{
  "n_layer": 9,
  "d_model": 256,
  "n_experts": 32,
  "experts_per_token": 2,
  "d_expert": 160,
  "d_shared_expert": 256,
  "activation": "swiglu",
  "moe_layers": [1, 2, 3, 4, 5, 6, 7, 8],
  "router_score": "softmax",
  "normalize_top_k": true,
  "routed_scale": 1.41,
  "balance_loss": 0.00925,
  "balance_bias": false,
  "router_z_loss": 0.0001,
  "n_groups": 4,
  "groups_per_token": 3,
  "init_std_router": 0.0148,
  "lr_router": 0.000862,
  "vocab_size": 3785,
  "norm": "rmsnorm",
  "norm_eps": 1e-06,
  "tie_embeddings": false,
  "optimizer": "adam_hyperball",
  "lr": 0.0104,
  "beta1": 0.9,
  "batch_tokens": [32768, 65536, 98304],
  "seq_len": 2048,
  "train_tokens": 306000000,
  "steps": 4689,
  "dataset": "wikipedia_en"
}
Below are experts of layer 2 (counted from 0) of a mixture-of-experts language model. Rows are named router (the router's row for the expert), gate (a neuron's input weights, with its number), up (a neuron's input weights, with its number) and show model dimensions 0-255. Each number is 128 + 24 x the weight over its row's rms, rounded and kept within 0 to 255. Numbers have three digits each.
Before each expert's rows: "mostly gets" lists some tokens that are sent to it at least half of the time. This comes from a sample of Wikipedia text that the model never trained on.

# expert 1
mostly gets: " had", " have", " has", " time", " year", " game"
router:191121130148112145146134126109137147160100136125177107099130102117156120098148105150112122105116152158163129140178112120113133139107127086107077090143150155139098111148111129059171122124109145147159145152130090105104109158087156096124156145160174133192111146130092131112100105140075130163114104137077144142152141088148108114099134143118136125154123130155153107143091154137114122179125147136153142145128154131126109099130129135150162093130104141145100095138121148091111103133175128134168100136100086126141124146148133140145081150099135145149139113135147150159106106098159164181120130121144094130148127137136096114096120120128107162141131136132112123184111081096099144123116136129094137090138137121105093098146147115120170151166101140144136097117142156124162083131120113
gate0:134131101102140110107169136104122145119146121121146139110137191117153125147139085107143092142080151136159136145155150069124147170119164148124157113109096156155133140165100111122112086134177081157165134119146154144133128111144111085123110104161122134110141068104113136137140153141124114140080140143155082118118126146135103143102121123125155125120115122145173119135103151107166144104136066128145122137155141088128114134122118138136104136119145173140151090163115127148087080156135129108106132145128151121129155120115189100111135111155152122167147150089148131172163102110097103131100092142121161093130119157147145142119128122148127154137131140157137115164142064139128113093145088120124123088126148099136114088138108145099076151147164159148156137095129129178157105111139097
up0:103121135126138133100152109092107106111106106156122159154106105103122127155148152154100095170136107126101145100172178131121105089145128144105146147138140085087161090153126143163109173113083134136098122133121144161117128171117136163136132131085129100099120150154084124149150131141144152092131114106155146120131145112152166091130171107085137162151128083134106144106177159085147121138144126085131127088134108107129134124101143129139092133147112105156133129141110116113156143133054130137124156148114139119143121075170105153111135171142102145156150126161145157156140102107105117092176105129122092174101142131139142118154107141122139099127124144066146130109174116125142158139115187133096130144111138153122141122140116161121144095127096125139089178137142078133134110143115132
gate1:113150129129154135122137122110136157097161106145132156105121115102140167125109184150090159134153119110151092125108134086105119118121114116088104111119112110151136052173119087104148148149145128154123150153110162119125120139145149119165139132152122104143149128135136115143123071126090138124148100131150127157094156099067148084137109169106151139150121167142138069106117100143156159125098124092131158127104099140152096131143130103115091093126126161143098100175105191148098164124105148140114124112116141140135115106114090131135097097136149145139118165153098119128134108117148119122131140110094096112150165131123105139112099107079100119143170197173103114113107131137145164115149124113149124170154066136143162098115111130115125112148096124099148111138099121109161147143132144
up1:136080111152083129150106131108138111144124102128182111131162125136138152122112142125141131130142148127117119079135084130155139151173144110154100152152138074140116147102101138158116119169131132130153136142146097124105131116116101092098124080149111087157116156119086149120107127086125123154110145110129122090174119129102130164137084094137064154106133133158076196159136133136126144132177153144126114121144114182162129161114118098156156142097132182101166162107140069129130114142162113132140120147105119076104118125130131149115135143143112117100137136103137125123145095157119162094161151157106097122156152130111164119144125110144146151140091092134150140120141156152119141146123137153094148131166119132138146136140126109148160159105149161139123147109160147122069112138064132

# expert 30
mostly gets: " \"", " | \"", "'", " Mc", ", \"", " '"
router:167147122142106138111165137110164133160119137161153106121119162095155126100138135167119133117101123186178119145108125118122148112125106078119097075116130178154134116145112111083114103128127104139118115179118112127106081156121098109124168113132205118176144126168105123087132103116107113139135100107115143131150146067117121119111136162125117120138076099172148103097085124122129154146125123146117133136154134141132102119105121149140141129118136143149124125138121132085117115110152154143117122170080118114138135119139154132168097126091093126131175102144130132187120066109120127159137147149131101146105136137128134129068106107104100122136154158142175139166120114124122163083167151159056109124139143088124111111121117135108145132144142155115148130098111137112130124118123080
gate0:135091152138108092123070135138153128083150147133141145086124164126142148113118100123126110122110122147133104154140129134149073140158110103109108110154185131114112128158138130085127106090145158170114122112127098162136116137134121142120107124122063140131168125178084174140108128093115127132103093180137167125156122106116110108137154147195118070106130117115115158105163132119141140162130123113103120098134128154094132098106085135155116128125149114168135102117173086141147164134108099124149108150137155128096085145132126126142127127125166136118108162195120157127124139139109124138156108150138127113109147118114111145148119099124166109132111143129117110134138122163114139098114188121151110092101166126097135063116164153105128114135104143156170126122096144110128064136113104
up0:128143122097108137076183066143127121122123143135119110182141142107163152107149148118123131111123152144136137121101125093117151123114125122121142141119125101129163075148162127150180133115105135071144182179121135073154149135089129114116155113142117134138136100112136147158133086164104102139111155078155129159122144133164132123175117115108124104139138132154128146146092145118134159138136180128155121123176084111163107133128138111101144133087112179102127099130084152137137113122144140154110117160111080133150134097164167123136139133130095132128149074121127122126120109129122154142131140115088119143141144098139122129111107127132112172147185117109161156136111111139135111135125102140104155147122069131158124133169138120141182144104154093111074155091128100123167151120180124
gate1:128159120116124106096119131135133081120174158096149174106132179075101147206140140146139123131149141131072072126099161076119060102158135118118110111167122131140126127143134150114120151149155150141132126143155101140123180159166138126152110137162146119180130102114100099144128141084122117120113174141135090160144155139119128120094147139164124101105146174111110140045148155165137147119116134131111141141115139120097100109113107135117121103130132114179133135099145165166117131097110116157140151135149157117115122137121131151144116118144182124139168166160098143162135097155135149137131122121103132144118140169129073111140142130092156135127115132194130120132131127130129115149112161152117125116135122121127155097132128125145108196102121114122122152117099136138152132145157120
up1:125131122142128150126105094114137131103122098144151098149150084146164131116144106121127134088152100129132153167161109186129154109097133160115115133092141112126156153154131119128143118132130141100137121123041125125110108089137074126146095086109140093106117118163123143128107107126106130144127113106110138102137123156148072100149105136088133158133133100131112134165109111094126139166157117113154100111159140087177135150145168135148140154164118130101115143117126122088143097106154123101109096150158075122112130145165151098131133143139086139130128097087140150058107138125119140117120116140143090102162113112136162147125096165185081116147187109090116123094116131142124168137139097113098117115199133140161162113133108122126098112123150123105106125144132111156135148091108120

# expert 11
mostly gets: " j", " tr", " leg", " co", " final", " art"
router:171142136152104159145156154106153121185089133142172085113123146121136122134142117151111108099115144174145107121138116091132111127133149098113081117121126147138149134143103109090125113133140126131147112162116097099103091161101116104117143122124191103141164125142099118109087103137111132151142137121067132134181103060132132127098173144141080131158096133157159106111097152097159156174115127164134110142157117140148124125090125128150126102128123157128115112150152148087102113137155135136142115141092130126146147117121108148162101111104106132160155119127128139155099072108121172189154157148160077129118154131140119122095107114111062094134140119155153157168130121124126118096162149091120107109129145126105125086162156135140132143133112138116122127105081129113107110117155082
gate1:149175178109122106146111091136163120123152170082142173095122128172142116102124125147092144134089165125142162120087141110113116134131146094142104105127141123095140113130124136129128131171135112129090096141126085086115110158103129140112128143151086168190123117120114089142102163123110086127138157097114096103106099114113142126135121129186093107134136127137151161117129154114105115120116123148136114146100127158121142117134127115126100136153103187112125154097106126158118079142166124103141114186107144147079134136082136133151132116147108123103120104132138125187090130097105071124141146150152112139117198150136083176095157139128114086139140117093109098128150148138151138145135130145113140131129129110135124123091143102170152146107133155126126128139097115092131120136072089
up1:149095151109157123158154110167126133102135174124130120118127093119120132129142104153108136139147158161129121092168094138123121087113127134136098083131120149091122096152110104149101093142172127103107126116096112123130074165150117146135087136167078145126086147095143102145139199107123101131146160143115095133131153106143120157118155114140148163153136124123117104130122145158130120133135144145153107133093150116089120148119165102122120102143165146173114171141125098104107145128145148079103099159105118083118121155142101111131129105129134116082129194128159133124095158113098114120158133168099115159146145168171100129156125117092106090138120125128097099108162134134126142149122125140143150162141166145135157167110138064188147161111083153103100122161123123123124141150133117
gate2:137120134117145135135175127127110158124146126119091124162098157139134142147142151119122067119110124176100134128167138123112109120089155156115091161154152183136166160107132088095172144150147135142100163171089146078101132116162121139099163150128101131127151099114114101132143093152132180124146134138108137106144132090118105164110132087112139117154126132124162140133112142119145114134115143174125167123145107160141159134182148119125124118115139070153148130095148159097126094137145130143139081153118084139156116085155142155167156116096118141131100123123132135143122141108031121169155129141121117124146109160094144192102158118114164112098135129135158094128105116109123091075154110139109115142122118145117120131144133158148107108105131132112108119119102136135137097156142088
up2:139128129128106107119135125165133145114133114124121101143102144104115123187140125089120109127149155076136136094124099163129158122138120108143126117116127146181128157076105101107122155129121142087095062128108060148102112133136067140112121092146123104097130123152131153204087088163121116101148116117106114137124112093121118145122098137121138140134141094138056133138133113141108148159172160121140132136127144135122110111100109130096110136128140084127140126069082095076152148115082132133124140129156174164127147117129113168131122117139165094137146130128131178129164142108143144069145151101134114124112135108130140160127097136150137112163099130107139128089130132126158115113102132100139106124116073107157159085091163141129119122160134118158120129098111155120114146083110149

# expert 24
mostly gets: "at", "ath", "ten", "ander", " Mat", "ain"
router:170089158161084122132137131129156098143099150106160135135137169090133112118143127150122113096126160097133115152164100092138104133123130094100075107130145138128146115150104108132161110116121120149133113147097098140106090128137103092114162145133145091138131143117105131109145132099095124162144098107091151144174121081092087140097138176155113116109142136118129136095104123124125173185121111116164080149154093115127161122132120130151166119133112139131105128118127147123109075132132122175145083127072141173145160123112111136173103156133101118152147120152146151170088119097160162155115128151131114131138118143143124141106101150096127126125124155151125125143140102137122136157171167142090106083157131133111124123144105155122153159113128172100134151102143175069162129084165104
gate1:123146095104103115165128131077127140126143172114092157126140132142117164125140096136119182128112093154113133131128155110161112112109099118115146144129163107120124128138158101147155114149136137147138118157104133130112122111124139066119144082094134122155154141174110086101101142134099151185157136147154128149111078081090180161126128136109122168129167115127105084145158166108172168132111124116143141120142086141101143131148125104156159117093125107142123104115142139131135066128100095096139143100126120151129177103114120160134134140123066123133154148126097153162131117143143158131162140119129153137148130153129142150102148109101129125115139187125097153134110111114133087111142126139097117125168060170129142144146079094084158123102132125137129127138107132118140109125188168
up1:106124110170093103153128162149135129124113117126141157121161107148132108130174130145106104125084124147111087139148110153160149101101104114131101097105127140107141191130137096197112139158102099149120130157114098140158166136127143078171135150119106106149131144149111131138080126139118101147149085147127158124122138130146110168121066139165187129132154152103163156124135144116118145100131134126144109131152115151149142103143126135136098131107112129121105138147145187107137131105112158118113120133127127121111141104153086170102137187144083099134136130096090085165114135143144182136119097102148155161112123185115131123137150106137133146114100134137101150135135106114154128123104153144115151115146111121091175150088104139114089155123144121120112113164105122123040147126162140
gate2:151162129117148125149134198088123096142102181125137133102127123110111090148155104092081091127176134124160139154124139105166133100140136135136127109165134089117095095141114119134129152102120131114136153118146129093136121173112103143122171133078128114143180136123146149150161135133127139126093112116129137121128098133140118155148080093152095090116142093150149122093098177149106158176189121150162116129103120167145159093146092163149160124142087133112158114127122126125102119125111138173114134120109104125087088161123143124122085150112105141128169142115102157128125125152171147121105167093111103116103131173156103122122156095145149112157102096118126125112105147142128116112147123130136136113122160120167116137111122142107110128096100118169092159141130189139092177130143106
up2:128129118109158116109155128112153140148162164149137077132155136120142162156126124145144141145089136162133099146116160150106142105136161134102110120114163141110137098180143140129154134123140122071139100127096114125128136083139119097129128125129089139102118128139111131126123110119118121042120070153131136138109169094141153158154136113107154147096133170160101082094110121106156142108134094123124128123124127099139106160100119099080128096126135124131095126133131115118159113060127149129123129151135136098127129109133156134131182113162144162114119147168111113158160115100127142129147081128093153188149090095128147154132105107096077100119165172142145139079140107152101121131154141136160115168095097109148102134159117107143143098164103098106121069135105094133112123113142159

# expert 16
mostly gets: " pol", " phys", "if", "ut", " sol", " econom"
router:157109128162098124104113135116138112181092131158143119163114150084160105120124125144091074137110152156140114141168131082135147153119119091120070115104147148147158127167118096101146073114108114130154134158142096114127102143086121118153172157118169116153161131142084100109124076113112124162146092098118152123157116057110138125126121147144142120168118115132179107080075149103110140154111148168173113144128113125141097128123147139127140093133117137148118114125116144108136106142151121132154131131097113135149144141118130117142127138091095129152192142151120118152116100120123178183099149165137118123092122126147107140111093107121103135140152102117136131152132116108128117100190134140108084116125147122113142102170178134097151154134142166127140149081128131117126117104141102
gate0:135135124129133110116133148136126122096122085103103103131134135104204134107144099111104126115140123130126155109124147124102102183109170162134142173110155132162145137119131136097147104157117150107109130154118104124067106109122103161146107113132151139181157070161166124140151107161116088096128148156116149105130094112102150129102124077172114169123109134110135080141132104133113120155131131158099145123125113174116149114138134127145135090153146114187130100134128121128146145143195129139120140105110113097148147089122152146127153089178112158125122123156123152103178116130146145109148162103116080115115145124135131143151138167127136100143094133151134148150168139132141121182138137091118113092144183136112092114100130165138127130144162075173114133153124107112159107149136171
up0:126128077109166117101124097153130139125126157122152114140117182156112130117126144144146145131103111130140078158135125093111160109147126165118120152138138127121139115089160137149129162090108142133106126099124133122133163112127162116096137146123097083081108204127163141115112134091139123147122127125099147100131123089170155085127133140090113116140117159166099129099146159133137121138147065117146091114112112093099166107097131114167155126114127144116125148120129109136130111154114129129154123147141087169079123114183110100142137154132098177111096117137141120138141140096126142177134102184151155136139134126136101086119131119101107141095088095130136122122103083119114158092107189113165117120126125146101157172156108094120161105120125103089120109119114143082112151149111078
gate1:140101103142124137140141194180113165149138136124119099154136157102102082131108146149143171123123124161138119103147166126148139154136113114094120130115127127139038177131120139135142136158112137144136104124129117121124132102117118103167154158126123106174102146102096177137150128153098155120158143168171122157126125100115127115099147090081100171136127114118182090113092140129145168102108161113118141165138176097136112145137146142122154099151098142123134162119121164088124119146130078107123134098091118124131102089103107151121137156142106115123148149096131157147120115104123157101137175135129145145105125142160119120123125080172136135137144135152091107138139110084130129132142114142077149148100085140134124158102116091130163102140109115186116162089135098113089139143132130
up1:110130114112132136159124080134174108114127133136117132108101129144115135154140131155127154161105130096126102080160115145123123099140135101148134137130121141150151100138098164098144147129123130187118112095152130117129114122162132150092157119116125123109169105163171144152163149177125087115130109121111089132094105122142115093129120090130152158162159144143109147171110114176137107136165107124105126103123158097086139113115143068088146170106147150115098117117117118096129123160169133163163100171143138129149162108171151108119138074126140077105127097108092127102121102143092119113176126128079143154196120133091165155139139147097106151161115104151154110111141116137146117151095157096129122141119136156152079099098121133121119130152141136139151111133157138123116108161073133

# expert 2
mostly gets: " (", ", ", " in ", " August ", " June ", "-"
router:193131163159097152131133122125132147168109118138136087157105153094165112113164122178090111098122143134151113137164164129119123137118091124106055112111131154153142122130117106112147133090123121137126140168129114088109082139078109112123113157112165130159137133145091117099098099137097126160127124115144171142164157070112127105098122151126094113150112103184177120088095126152127122172122119147158113120163097128104121123141097156162168136137119145119099099163101148103115132133158127145149102151099139129136142094099149153140092159092112119139145124144134144186112087119117118174164155145140132099137141104168150135067126115136108116149121146108160161149127111135147117111160134145089103080155147120108117123123140132120148145123126128115159137103098158108159144114143115
gate1:121177111148123075085135174128111134119115139114143101115142109122135080107158116130168142101092148153159169135112137096130134190132172148136119138118134125103115143121119159117111084139156084144100181139145117172142162150122137110171144156155169139154165148119143128130108103153110114108121133151146117076167123127165126103155094104117098135140121089106136138140130131105101130097080102115127090124154121146095125085133119124166125101120141092145144128116143120099114131115150139088137133105099096113134136153091124105136104132141147166183104143108145089134131134119118110140111120144152172113154146093151110113109104176120127096105102140125112132168149175162153106131127113142117135138102135081105128106158152166117129174095133121095060162154156099139137142084131144
up1:154161132137110095133130133124116146140136122108141091103110139082121097126151139174162137167127109119134132110064157115149165155126139145155154132129118108123144178087129136126146099113174086148111151099152150184149157139117170084143126150073152156132140149110128124098162180152105108094126110159113142106188149152131117132140158123146112120134143099116103127112129170128069155109117129107075114129177096120096106106142147176145154126127120092165148144135122120127119135125190124116086174129146133115133164150176132161139112085093163118164123120112156116142124119107100114108120099127138146126098152118143130130109133091107119118120118184128112142134166132154134131139095105132137139144075128094154094108136130147166130114131117132115105147120131151083154101085135135
gate2:109117097126137102067138164154094107097143114120144147178133096122106118140138150129105097159153160144128211126079106102119140125122138140145144142144173158111181122143164175146111146129126116112134154153151114133118141130122140148145143152095126108126128174142117145127140134097168126089139102155145139133131141113103168130118136146101133102156085096106137101127075115132148090162147120123155125149087104115108128120139147097141109140133136174176173072110165099107137063162076143137078121120098144154155097126083113123134105171130149152146112153132153115133132140122083100118137162149129142165091139136148116166123148151150121117128152140117106118113133103138110119114121133107127124136094155144141144120115093149149111160127150081109166081121154133113170120150106133
up2:135148118147140074120110089125148140117103131155148120158143086139189132123139116119102101165154153106158125144151081130116109147149151139112130129125152170114110130125158101139132114150118149148147084139106098110131091168115101149104149124097145122117115130176141145132125124169114150086118130117104121120177133135124102120128125131124127149156055144128172104121107115097143114121136129141159117104056153108081148136106130122133115167124152078108084114083139154126135153131107155153140104082123140147091138147151140125108137141117125154123082079135136161145117155104135128110154144107105139139154148131085159079100106169114124135149139146113103147109122132171129145104190086098144131187142127168092149126156103113106123132124139130129117129071163118138151120170087133

# expert 9
mostly gets: "omb", "ber", "erg", " Carl", "ivil", "ban"
router:166123137152079151102117135123133108128120168118198093116134170128150123149115126144081134123125145131113110130147124102124157120169110107139095090145164133126160127154122102106115119108125135162148122149141080129119116147123085101118144151126142083176134159159109136091085120120108147163157134105115118149159112038135157135070162142159092125152114117127142170097120137126114141159124117184142126148148127105124149109101109143187134140144099137135095112157102105099108119118165127160122101155134124133153162112098070134187090122104100120152160115152147136136082116108134163135104147132143128133114143121097133167116081123093099137149123124110155135142125119141122139105180138145104099082126125145111153108165155119118132140115108144104125098117142162100151100100127129
gate0:124146135135121154181110093145150123120108162118124115154137127120115107137136152152133105077118131102131103180076152136130149126088102131157093144120151149181131152105105146121176118121145091152129145112081110151090139131132096133120126161106161142110151137139156096119137121108134120106098048139138097087180119129122106114100139119127099137122108113126125097146170132136174169162160149116154167161089133139140114101135068126119119146165170138130120104138117124134148104121128136088151113173130137121131143108147165137138125127103139182075095116166139156142129115135149150085153147083106141125147127116132170121141118191107163149149128099105118094107089151123091148149123106141118126106132088149154121102164095110133121137115112126119189163151128121091136139116138127
up0:100130125134137106165163097142134190167114101116089110175138122118138134130146130108108111129147166139108163127116083085157121119094098129157148140125123137169111109078124153134126090155126130155132141142157097138172150066101114146157103155106116090151131131097153119123123094126106126129087093144144142137134121093137122103119136091133095141082080122161116133135130143164137126077143142151112111179068116157142089119158129100132183093096116147115094145111083124115134116164145157129116134157137126120103107114149123081127162114127105168129125124114152107161118129101116126132136121157147128147105157096139115161085150118176154104102135114104146114110156101087112093135107124134149129091106104127135127143095111125170156168130138148107200139131127137095097135123150121
gate1:108169091117127128148133154145169129159144146150104122153140149072173114152136133090158142151149136116153130149104126085120108095152148178128098127132159109136153100102135107098127108070120127110153124111105148093135156095136124085120104151070118130122090138147150128103114113137167145189137149104134128130176080129138135135149114094124106093146092105133137122152111121164117208154120122125146140142125098104159145123116108123126138116109099150135125134126157118109113107109115130081107148126088137156124087125108174110126097174137128130172135177185134165110158119121152174106116160104094138117092151112142078133142145138149128146085121109136153129097113095121105128134129159175148149110105143169109132145089166106115165110116145118145096098117118131124141133149123108
up1:148102135159157132122104148164142067103131074134169085148129089112113145142136173134151142138148169144132174123105123134076112147114157164173117089110089123158114110117165131132155075099141161160163108123109129102092126103094095099132138138107168135166150075141155157157150135159129167118133134136141131114124145112150126095105131133127109098149097138081153131109099133146111122130122124102114160127152153111108116125119108150113105132132137139150103152159117164075102122080109167147083123105132091112176107101171141187100102115163135081130104119109147133135140133124123124112152150094122099113147139137118146084160115162093096144126126107128110146131130126154121113127108159116159128119080169102105159134117148152117099135113134127118124125130127139147119151159146068

# expert 6
mostly gets: "| ", "\n", "- O", " im", "- L", "- Pro"
router:189108151166092136083160154106127103168108150151122097129116124140132123097141120141087095083137143173160086112125135132145121144114129105096100087104125174147146118148076099105140102119141117151141121165122141115120110174101099090115150147112178105157170148148118134102131081111095158167131145114088156162146135077113132139121165151153099104133122111155163117105083147111132167160116119160137105148142128110138122094107125136163139099133087106138079106136106159121111103125188123163156110151115094136143160116116108140145101142107097120152140106173159121158120117146121157164121155158119109132128123114113130129123114137116106126145129152162130134125110135103151135118161158119096091096179165119130103069142122144149133132151120156113136111101111155099135138125147092
gate0:143133065079111155109160167143180094162101169097133150124088179134136136134143102148156139103092115129086121178130118124107153158123103131126119120112142111120084148145134105125098110117087126099130166119091119134128066095108157136139120137165142097099144132124150155119141127142135148132121123166123144117141167123130125127140089130136145099168121095136130157145126132111100121162149153125141095114129091135135142110124171091165108099125154160109110111159157143131154103148075115130140083124134115171191109178128095094150095104168076089141104143115136121132115152109157121107139099128157102119095124117170118117141092152110147167172115088097149140135156161117144088119127093115163143124127130144143133144170133153160120143144088126145137129146143156140113138142122130
up0:130127146144115114154123137078120156119117107087128192123121105145123131105136099175092127119124145129106132089136093126187151105161090113162148144110122151127126169116087108203138160199058130126129111153144115111139133152144122116083151116145094146122095131085105111150080140155158127082142091096131072136133130124099134129104148121083134149134146139181129102140141119160129128115087145124127122145113157100140127165135167102125148129207140132137118138115130139150103123178126104112125136126128142160132132141109143142109121140130104131137125085070145138158110107108165166130095117106133155100153119126112149133121127119126168125130139148130111185144167123121111164114169109145159161140125093155125120139105103121117131156127140150126164135123147101115134093140137100
gate1:111182159107113118105110132126122169123165093086144117124144139126144132133136141096164155118087167112159163144166134149083120111162146145131107146161153135129097128127114148108122164074156157097150118134129117147149113151119166144147138159158139125141124116144099137164103155113129126144105140146151124177145103150098143136121121133136159157103129114147132110116154088120120095160163106084117157091141123137153122150113131108142102086103143113145131144115142135106133119095125136152082103079134116123157085122100168122135115094148134085110130168077123117127108138087117114160130105127127100121120171131158106098123180094136111107123157121142146118148107137154113135139118142156089096103087145149173129188128088095159117162132089104155079118159151124174115117130140193
up1:077118173145153166111187114077164106121139144110115163151128074149141133088072123114112179125136153107144139106136111134098145120138140118106141119115126149113148111095158088128092136100144148140162147119139126161121129194142160141119167153117147155114124122109160133106124129177131129145150134121136102132092084113088114161128156103119139140126125133139163158169091124115122144114152129126097176115130096149124108142087128079162127138152163121134134144136120165138161159118122114121122107169163085178145161137134104148113122131156159089145124131122154150151156169154107100136133160116119126136077112131141113086138131089105156099137120136134142168108123127126107115130122097111129159115115118105153101156130092086113091149143109174118123081112172136150111126116079151

# expert 22
mostly gets: "=", " out", " up", "ired", " used", "ed by"
router:172127132160086143160145167142130113172101121118144115126111124102150104111155132157070145096086113170151109128126101100145139156131146105136082111133144196133139091154097154121142155141121129152131131151108105111102108142127096131143128142088158120175153117163104121085137087101094149147148130138148141162165132091077095134084120151137152123151141098155148125108085115111122137170112147143140109149159104152101109118106083152139146093142124157136085135145068153095141107139154141156153098170101129161121109112121101110176110123111142101138135119142132097150085103126125161185122165147117147121124154143132136128115094108112116138131121151112133096165105132099121142101167141165122080103151155119123091086119169140140149130111133169120133131116130154120127099120118108
gate0:114110157152114142139135168165127110137102186150146073124131123136107145122163162129130124125117146138117107178146154153144123152088128134111141108124124106118101129146161098149112141137130165108117198107152149132116103161097161157122159112138158149121154106113141121135124137119117106130088137135127108129114079125134170090119101175152096198146096096106179095124150077111141157142166145096097099165137137128122093145128136119126098089136140171094110117182130161144140087080137092093112149119139107112147118142132115164083129105118150104119166098098134111139129148109159133103165086116111200151149126145105168124112173152140124178116135130094099146112134133121116123088121127158109138148133107115132086122125122134138133142157137120139121139113138116109104134083132124
up0:153157125109147110116153114128078118102146138131137126128134119116113107124157124102163149116119123167072135123141158146118206135108138108147149070123075147153113101124130146094135114113098146115160112122074117214148148152135070132105134162127124160125137110102113150117094114122122095127128099099126059072117153162166141129109106165128122133157142084091174127099112131103137147098147126159130142105108163130097135121136096124129114121137155124093161154138125146115121121111150164098165114129137141129117125182140153133137143157070153124115146133132129168124146138093147113124145139168146153104137139183140109126160096136142111144153143152156121119105107095138136099125107100142146109083109157127094112140119127152146166134117101114131093100112102127112094110142156094
gate1:156169075140147132140126165125150145110110104134118123080173184116147118152138108124146077115152109149135127106138113159170149127142145122145134115146147118136097139099148092117127117128128128146118138122118154148144106102108106107124131149065124121103127166158133099109132154128117141131143131107150162164148156119123097109159082102116117102098131174154121122148157179071122166141152108076122117144122098168104091109153130110112156090129053109135096153123127146177150140170104160169171126108128118155160152119107161133146084125099136164140141138149132119151108142094104138097166120118140112132114159144108176138130120074094112164124146140150132111119098105107108143080119153131147118157144140124160142124124124155133097138117103172139132114110160167114080104135125144
up1:134110114108123129116151095130134121139125113109117129119119120129117142112142140109139092123154132151133158151154168105111111164114111141125130159149115166162122097148110116108170122137144167173133159111156102110116121120110133104103144129136139134145147118117108163135125157185098134106112127134073140116134162154144118143143112152104135167175122119099162107097094169102101109146105116155083169129168140155114173156116103120119136183105085162121141146114144104135118099105130136150097163125120144151114157124096150128107155142115157116147108156157157140122107142090125125119096114170103060162091130142129160120159109156087113126147172103091138118154107100124120092159129138083130132102132201137122082074121144170189100156134145158145129144175100122140100139110133149

# expert 21
mostly gets: " of the", " of", " in the", " on", " at", " in"
router:157130148158100135083148162106137129161115154116165120128095125069162090139157111137113101116094133150163122158112114103152137156101146107124105100124131162149134121167105132121142123124126129143119154156077084128122076172121136080122127118120155101151165139138095108096088116105063150145148122111088143149153136106116135127096126119128124117160093111185136147116123140124102138150112134154152119154160103110147134096089105159172139090133114121158086102170112152113116091138169128168121106159106142135144144131102161119137102126089115098139127127165161133151082077105143135151109134124141085151114171116125168130115120108108143129130145144146158146187118108114145147089141148121084116110167150107121123108137148143095138126151136167136146150118122141084159109127168109
gate9:112066133115112104127134136146119137144120102155159138108114131135125118118112126205158117138165149100105124109151110148150128110165127144161115076128147139135136154139135146115117145123132089164141104137119108121084113129143120155127168137130120123135138140148041134104110151114087104131131151115111127156144103105147135117096169116144121109120128126053157101117134172096159145121118120138131161146133126132119136124087140084110124154162183139093151184101137141115151120143136120087135081129138103109079120154126113154147133123164116125125148113129166138100154087151121160138127162144097117122135115114151128160133143122127109113191156186135173101093142169151131142105125127174112084180151107094118112120138095166128139128119117165145142143114156150089080118127144145
up9:093100120164119107102116130127167113128150107112144145107125115119115110135098136170111148146164186135155145098139142131179144107151136117167132115117130111062102129137108110125130122146127086142145165130145090132104108155143140121133163133175123129146119139103044149115116153135146105112122147143109097145131081143109169131118128128117144099131109106080164124110144165117173144145125123100113139174117158130099099126114117129121140115154143129093117172114151132128152157160131097093136121107125097124110091143141110164122126101151086087159134132116136147143086111158090133106144147142128133103218160109128150148137140114093124110137140158108133138134133160133099123087078106128086145179132069157161117131122103110136146088115130145141110135170131130121077103118136170
gate10:118102122150112144114098110134146148138160138092124092132110116144112093131126108131087132129157111128111166090128160149109153119112180119156131119136147095145110134098139123123105122104130113098131112129091158148119165143128119113151129125161119123118134101157118138126095095089099114125185122099125123121122127122118153160116105134110134164130083161118113130160116107170116125095167159088199130149198083141120143085131116145103101114118096158149191084115132083117153137114152093183092098144128131090134129109128172099120150154088157137083137124104092144144151124141128114115164149149117133090130141171139126122141128097115084098139120152150116122118114103130151128132152167129117044126161131160160120139094103117116135173120137143113134088143109098119171113143121128
up10:128094129097129146123082144142142105163138139131102132176085132157102121112137123143123138113191120165093137081100134138159140093107113076148130100159144109146082157117144165120162115137140122096177090135132087161124126142110127102156143170132133184099103106124123133154119097074146096140164072130123095130142107125123131145115127134128087145142148124094153101163109110140138103134144146098162137138145141154137121140159145143149098121147091143161155033143137111124129129149158108173111048115086141083138115111163125148132135153136153099097128136099130106118114108138113150113150121122120123087119130151128161148117102116121106131154141126116118092099115128127097099145115144083118150180131158168134124151099110119135128141112145139154160103122133101110130113155144124